Weights of a small mixture-of-experts language model, trained from scratch on English Wikipedia.
Experts: 64 experts in each of 10 layers, 96 SwiGLU neurons an expert, 2 picks a token, a sigmoid router.
Below are experts of layer 2 (counted from 0) of a mixture-of-experts language model. Rows are named router (the router's row for the expert), gate (a neuron's input weights, with its number), up (a neuron's input weights, with its number), down (a neuron's output weights, with its number) and show model dimensions 0-191. Each number is 500 + 50 x the weight over its row's rms, rounded and kept within 0 to 999. Numbers have three digits each.
After each expert's rows: a language model's description of what the expert responds to. This comes from a sample of Wikipedia text that the model never trained on.

# expert 36
router:572439504463495456516469513457532558434422478520473470478507409478481513475470407556568574520555556397420475530547566471579511520541376561497464487490473521425554500540504559455471545494520524444474492501542564582545436502479394539501522505511538473452516522500543472405435449506439527535488526493549536504559465411456533511491524495515433537576448540498592477527563457591581514550475485474528457525584451566444468467450478461520523390450582456397518518431523536532455532538549529518487445577473497453488483409435605369519501557465395494631415434502494517575556544513562525455
gate0:442512529503523455568396428426486539449454528465480513401523534502516533486436548422511504467475448478381481570435522558513431499478524535492526473491419493488519535521534491434425519535555595475542470453462510519518434456453447527449487445499393451548497461566490546413443463459540582516582479521604516480587491544485491494472526502511535535476469513539506446497590488596499535632552537442521440573511466594462409488528518630523533546598482468516478529478572499496517527390525586483488429563415436403496409432537494492545602564509445418531610515537527527511503470510473540454
up0:453500505507481452536416429491510462473439564478411562425551509481540541485397483399473518485468514430361429580486565535491438503463485485452535515517379475543555443535548494456506476570542545444610465453491535576508420521506501507450531468496389407517552465552452482466519521471522512518612470534616537448580441572461490526465488487546563564418468488513535477494505460483508573623541478418527458527445529629432468477539508593501521536585473519453460564486548476497470530467544577471480447565427512424464440471528453461561563469500495452513578496490522539464566430524439556529
down0:372488539571474484513470566419519427493533521488475591456508533550421521562529559581554483518539510419566441513509485548418453424434548475520471496493532439561463433473495378482563520426507503465409390528518470519532476440480505621496572505500511495521546459455496558433467360484543449524462585440436531440516548469591563515485571522499486447536505495474433498411528440535522553586469580529566499492600492542510500486469536512544569487480491395579622457576499513474480489494551536508503510487499613475507459505549471369513482479533453429482441420444506512502485493515538405520
Description: Final number digits. Last digit of years and other numbers, such as 1947, 1835, 1995, plus century, million, BC and CE.

# expert 12
router:512385521477464437482480457463436495481482565572441502461441427459524474498573383526537560557613449501476475580519478561523500563565404507578472501494488518480496486552522438470421438530527618475492436525535512520489540456480549454421494555464480515506419482488537513501542491564516497446475511479539477576537527439470561603518475596459459521492485455566538500471520495497528512459424536471441481464462458549415488399426483491396541453454545552481552467544495471507503510553399510472562452560543548522394392442372491463470493556542485409486466509601519476642585579515556549478
gate0:369583534529455575644492473552519432525429419585538533540539549467568524573513450481475523490468443442500497517529543511493557454418582544501468430503486480550474556408515544467591449509533508494610501478500558550453494483494496427510493453472509563477418541560410510515554560521516455504578457467513511491447554534601509495508535522482595553408476411610539510493471410440524477528401557493490470457506514490483502524529569515520494482485440484563521498604556456521410451547434490375487547518458599453463550461516526459469492463455363468473478437469566501447470437539534504571
up0:620454407408513440463546461443514466510541558526437483358507460546469422487548503501510498416498567491413507552502415413556562483544510486514502500563518512503492418581478385502455515557506526496423539498433474546556481508540509510567566513505499517464480497401569497487412456455493511487479549490519413454483434525467524486569515419541426460523540502498438419577460614530501518498603536443480453591539493458503434506484518547505446581454594504544427481448459463565521518434542560579626483435547522490526503478513471577544558602545560564529482495607536480439512538444479528498
down0:562477522464502497559543520490501540564583493485344462552464457441595556461562480499494464520509522449512502507388425418574533509498534594425452556534463619494517590507417463495465509392452527454433467528508484403436454508471541535536463468533541520539582469538492477426518584485457516592479480556499573499526570501569531504506517576485552522502477529526555476378489505510471441451477498521491436534509573431529565560570580409571424529522523467477580478515484592485446563467506439583517505593417564535551527466428534503486540479533411454432486535605470510533496421520488519545
Description: Determiners and possessives. Mostly the, plus The, his, its, their and 's, heading noun phrases after prepositions or at article starts.

# expert 60
router:504431618492478491453500492495448582458537548490550491452468473479469474524569525535534565537487524562474500558488442590474437431566447557522489508476509458503477482515443472470471575480500568577512449490508534565594503535362430489518586467501549455457413360442496570472441508538468530535469482453485440563430514453534517552480563505448505496470449473478444514439486448623519465527528596522474509528543467532443489439406426535508485500529604508522516468492433503567542445433500506507604443568526519446421405480498595523441565545495422532562397451602524483563482548499614521419
gate0:524453426548425501458536542488506582451538529573550540537511501424498421492556487538451456438438524463534499511469577519447347554512436602482551540452515453519463472515552532497520468528403448515539470526509548520603560569419508455510469493534555351461503400545546535511493442496564442555538546468397447527501593414562608524535604556489506531498403539502484489483452479502438419481462494592555483426503476538520497455527490458584494478537509522436530587439544470544514495554559509547510492445468457505569511569537553515506468428535398456486467526546462540523416450521590581535
up0:496448476581385503423459540468472569480458476530503567550476501455559482474564545525449438402442488503471500572447516547463431501499507539494516612452470482520407528507511559501489443506405512522459512521477545499490502542454508412454550514523532522444408400615563490502475464500439517516550510440404460547441605416524620532533535450488504435520434423506529512485487529568512472526444442579509442431563403580453590533603483460514507486499489482458478556507604499534531533513615489475449528448475490450569549507464479512522490391562418514513472521555448567526431541557583602530
down0:395516455543458488426521503540418477498455497489512513569415493359541492487464512575531600459435520487564515424430521527531411481573529580486491557463421463614519481464494494605475434493450486587504556419457529438492505428471471503628424456587528538512450455424518562535543480509619566503471494434509475596509496460461499490534445475551468477440529495502447433534408490495519542530563478442449469514558506494604531487506459451500501476472518541545514477492466454587487435476512517447423578424509447466407549481546558541511648549420517475526473450454487535434556500477486570457
Description: Middle number digits. Inner digits of years and long numbers after the first digits, such as the third digit of 1998, 2008, 1684.

# expert 32
router:507391544432481430557475527501458536539509564565412554519437427486478520461473427481561511565548473514459461517535570457607453488492522478476458550458474420403434462530427446500427558457535571564476570589499553473467470538541529562414557597513531539527508498435380540459433589561470516552522568519491497531493505517535514573499529574490481447460420545500473538557437556512505510590479448510488539497527540573459517414419508517480554482486545497480492661370508493533547476459488537507482486500519503523408488503451583500418527578473390472456440481552399517589536526548507443488
gate0:615432472495564455552457531480508467540631490519542548478543556584523443476551496552515506544541470552442594592524558474479448452438524462472518493544395473501504528439473497492562530548493536511492535556617580487510476540492501363515491476568466440516612570471501460436413466398477466489533406503476557479431494547624434572463530438521483475507554451457457502440456564507515442536549527517476506459475487495476488569529476551431610489547546481528574520458581466442487529445483502580466463541573463542490462433525525423480444529465456507501508450490529428622522507448607407448
up0:579499481510515491542490526543567469559594467462603543453433524554499502542609617580458546562524513559557525558458559510464417454423587445501517487577509524575482515481522581492437516448503497565558513487537569500517405496524456460397444464598523455402557485532482481513489504496512426489559430536432574529440438551496437531407534409523544527374525366538540442479434561513433472553482499436524468453481551444543492521469451507496658524498549515448487483466548463518399519459432480529532534508571470570543483477513487563437464502514471490521481458461526496565508464463552423461
down0:499505479514520525544492464517564504559521591531553497464477551456494425506475522449508538450484540538595507420520536464450462486421560555449500463460443592558511447507604564504516395455468539537483560484607516602569458577597529492553357417484420489547605470550489443456503532467486479434546511562521435489419548518470415516456375564515556464468444517488515448521512400507540508469465512574495426537513414542469520473523500532406555481438531506472503441505509508479493493473381478559570512510534415544587527462493457483540449530502509478449557506451604445486371470472502579452
Description: Infinitive to, modals. The word to, mostly infinitival or in titles, plus modals would, can, may, will, could, often followed by be or not.

# expert 14
router:519401472525474449534480472464462489427472529532527531434536459498470484462468439538427596499527592486441427523554464599542509517516434537526431461453565535481466447501485527463468556538606538528504483555568534464543462451545432388429592490514525410519524450488517466526477491524529526554549503435519507471476619400444465566428562378468395432497441520547530488528454455502560478446472397576487521534615457496428453476461447568426525473471521566496483516510519502514473514559482538460494574525422501479534484382457501503498545427553474498496486406629479540627534551576527491472
gate0:528540509473459574467455477438474542347443440482547555468558452535457597467618484527463489443379485372505498333490501427525486462481482452513450474479433478430474550435496570515486567473521456555528554460460431532466546484510454444485484506470482378536446524459476618510458506623496559521574629422448523482540521471477530569504522452520489533536496455443541517500495547457469534502502533491532487474564491492472539521544535554450472447538501487487351446566510448497477451548444528537405389507470510535507455483575491501484531502484464476574468592514544506482496471586525576551
up0:613504487491448493516429505423539497308468387502560469419600474591475526421513483524480470447466516443475574385470524484526467492489488419533403459474483456486509553461518583471480552584542483595553500483538530501457528420487458392479519519415491410497481550511501568469481468577569577507503579437455571528592565463503532598500498423542438464561442454469526467436513569460486518466455560552533527533582548456460491490500529558485475523470504469390454466553502505499514400521528562552447549549487477511508445467536498422538582572460502513550496557491572486452490523528483577508
down0:493438509523494446425532502512482496544527521541499460486466523507459445420450549556457457474456550522505459555412446493587532568472517514437536514494529518523418537499484509482434413495485514488584557416390449485440574410460446492568401457558469499452611511578537434475506551533476477454406472517478489370439429516430447492475536415468588415515586379549609455555496533479588502480484482504541500464506466493486469504480480561585488479442477590451595578554455571553365575477497521501586552482523535517508607475508524489514577536488484473492479502428463551435528532446547520485
Description: Locative prepositions. Prepositions like in, on, at, from, for, during, typically right after a noun or verb phrase, as in "seminaries in Afghanistan".

# expert 54
router:530406516450471409608456506534389616475402560549507523452451430530528552457501441511519606568580502508434486582556531541557480527561393561511386440391490490438490477503458523456479551497477501563462444516570514545518487502464478508441586570486506464463441443452470491511483540565420473518503526518557524545523498443409500582487506531423471508450445480541483545507498496581568492540481456514492441511529479584438534402409496522433518471509542488496564579441482460559490518511496569544557482532469532513425418425420581546499557517519458500577413445570476537592507540534559527441
gate0:469538573526543586500520525473537500536476562561549451458419426453531498449473550512567539522561578481431430504526510486470606517482568453508464502529547575572490544468434475499565543503484516451517460503667569500576420527490501495415508453508487515521484483474577552550512569511468459508476427504529523477397548459357378524536413576550476459533554511463483383552477415531545476466535422416514550516508536594515548502535588474454512470521596458522405551450426497456435517536437471515537580447471543499522462463455533517477465523449509521450384478547440467480582490485535429446
up0:481448535448473493520439506440509515614479574487455564549548482527451498446504550503486503481505504535561537452590418454521505517529486560511476509516454500376523513518552581559474485519584523526379530569486584512456624511481497464520520548520509531463396455504389438502431437580534477458487597402473466473510541526436518474511543410396450457486566580514528460490511453495403580519461470556458427517562556527557528508531509553568462478408462526573573480478464440573434623503454459440439460521435504455448461446451493558490531484539508513532615534521434497537516583568477534415
down0:512560494454525453536505474471416505446517442546579512588543562555465515434470478485419536508497517489512476516453485548541374534506382510396512391451416495544575467456458516594518535438477386397550532450471467474536466543353536549528498498547485412490490484526571501472536558502434481445517487519504480515522528535510542457599534464552497500576543589494468486478501474643515512486426550518550647482549477403548556406553583510559538490470524529522533530602510571484544506489500412572492538483528487474471538585462487452535532486478523452580457532537582470553480493510581483527
Description: Prepositions and verbs. Prepositions and linking verbs like in, at, was, of, for that continue a sentence, plus some scattered words.

# expert 28
router:542428547409473425628454509504410610486413532546498544464458460512531543476484430514522611590593491520431497578568522528568473516560412578496384455422501459446461491545476515466511567491467470526481432527551528532519521504493489516449583551484481495484458436445470484517466536542428471523505528505559522538517495436459508592526514553432487527430445468547509556492509492600550478527452471521472427511542442576432549403419510563433516471495544515488566552458503447599482518510501547543556487545478542542427422421428585544527550487523435518572402459557461533599526527542573511421
gate0:521531475408518533561457436471407456429505524430577521487523559505542515465486460576495473505515583468443459477499499532510531580509474499563445536485548483541494514493386528481498464551512472537530463522596538500479541564405507440500583548481481509444491492541593606437586475449480475500545508457514496403483509439486481554520400588483527494425537509566451519471606489473496559393518594435503447496452572514488585553447570494453473413533444442368597545507549550483413562536499546555485463570469559505458422484526537489464520505492438460529460488621481477412431388451475570462
up0:494515469489431602599499521486553516483462526491366502401418446478475516487529516471491469606454406392482517390516508510471439516578465413500510624437541410532501523541495441466486386562501475496461499507469412470451570564464404528421534534491492557512437508479575472546506520443579496535459451479430483511510544467546479515497600457582528572498532489486525449526501521597533489540535428542542539461536475481464533457557499558496543512490541512548577445541498421498554533445405533416511482530507480575550466628479473453522485484587605510461554617502492481449450551568469495478
down0:504531526464473490523475567469447508579519508451569652451518449480580432599604532550504446570545505507517409400466428565467573484603450400543516429487471508398581508471423508468550536512476489413531419546472561552545527489508531530462423532482467534435528508506529490584544505479507541394523463543464508519496496425568525559513499492465528479491412444424521528599421560492523573533568437525480539549535562431467502599446516613490465526551465472443569529440538546448431492533496454508530495480510410536537458546518412431503528525475527501504504521512445432498589592512544556469
Description: Numbers after parentheses. First digits after an opening parenthesis or space in tables and dates, such as (40.8) or (2025), plus born, died and given names.

# expert 3
router:519432572501508496519492458422485572474478476543559511467433514489514605454488499524528548504547587499430463546610464525560481479471411521543458505427527469503543501539474596394480531450473482537428512529490577541494504506492469501457506569457553447463434459443530532490412530494412536564511547475609446500456537459413558554489496514507436575455413510517447561439566487585552413486459454502492464510621500533427433459428525574414507507471571517543558444441480445563540513460404519531521465608534559533526448479464532532412567491437359497545421497571498442525538594514510513431
gate0:512541463552471534488468389337452504508524386471459507474477457399528474554486574531543488488555457416535511520453572499537485542542453513468473532478460521507504547433433574494499469484503554552535457472506526498402475490407477459570461513436466535584510572549512513633524432540431548445519520513540469476520508504461377487553517460521492525538475605523487572442460471429520377503516379462500501579447488584502546505524545491541456510551610600444533452416513487532528534498515553463467465555544514465513533599505504506536484564507584588502428478472432572500490473531428633480
up0:515504550475555484523517496417517495447450447522435611468450474539474446499522442486489507487526509512591528567465566425487415374495573533441495501442468421436475555533412535486542485372533583462522480469545513613550464412481564501543453498431499545501506481501575496606506537554436542560452465527484514492494593492576539454477473543496562498498468389494548552511407425488482461453484548504524461559538527473627507454520545445460484537542541525514531488462464489459494548548436538432435453547513476498436509389547565499545440493497584622623426522429536481476534523562573552569
down0:513638495516435478515424459415468504466461471504452501472509569434517497522441624454440492460502591472478537523472524541472446450458459483520518515522528529496470479542552401426542548429446496498555392380582554592521562428519474486520567497505520465552498524551539549518419505560481490542538469451453492554456557534554515416495478401486498397466523451452580553508405487456466446466506485505517429419487470518562460516525542511480474539563483543533492509570441505498505558507495473514514465519477582570452383532532516507574512491612523536507393602554534669527481577554497442429
Description: Digits in numbers. Single digits continuing a number that has already begun, in tables, coordinates, percentages and scores, e.g. 1'4', 8'5'%, 7'2'°.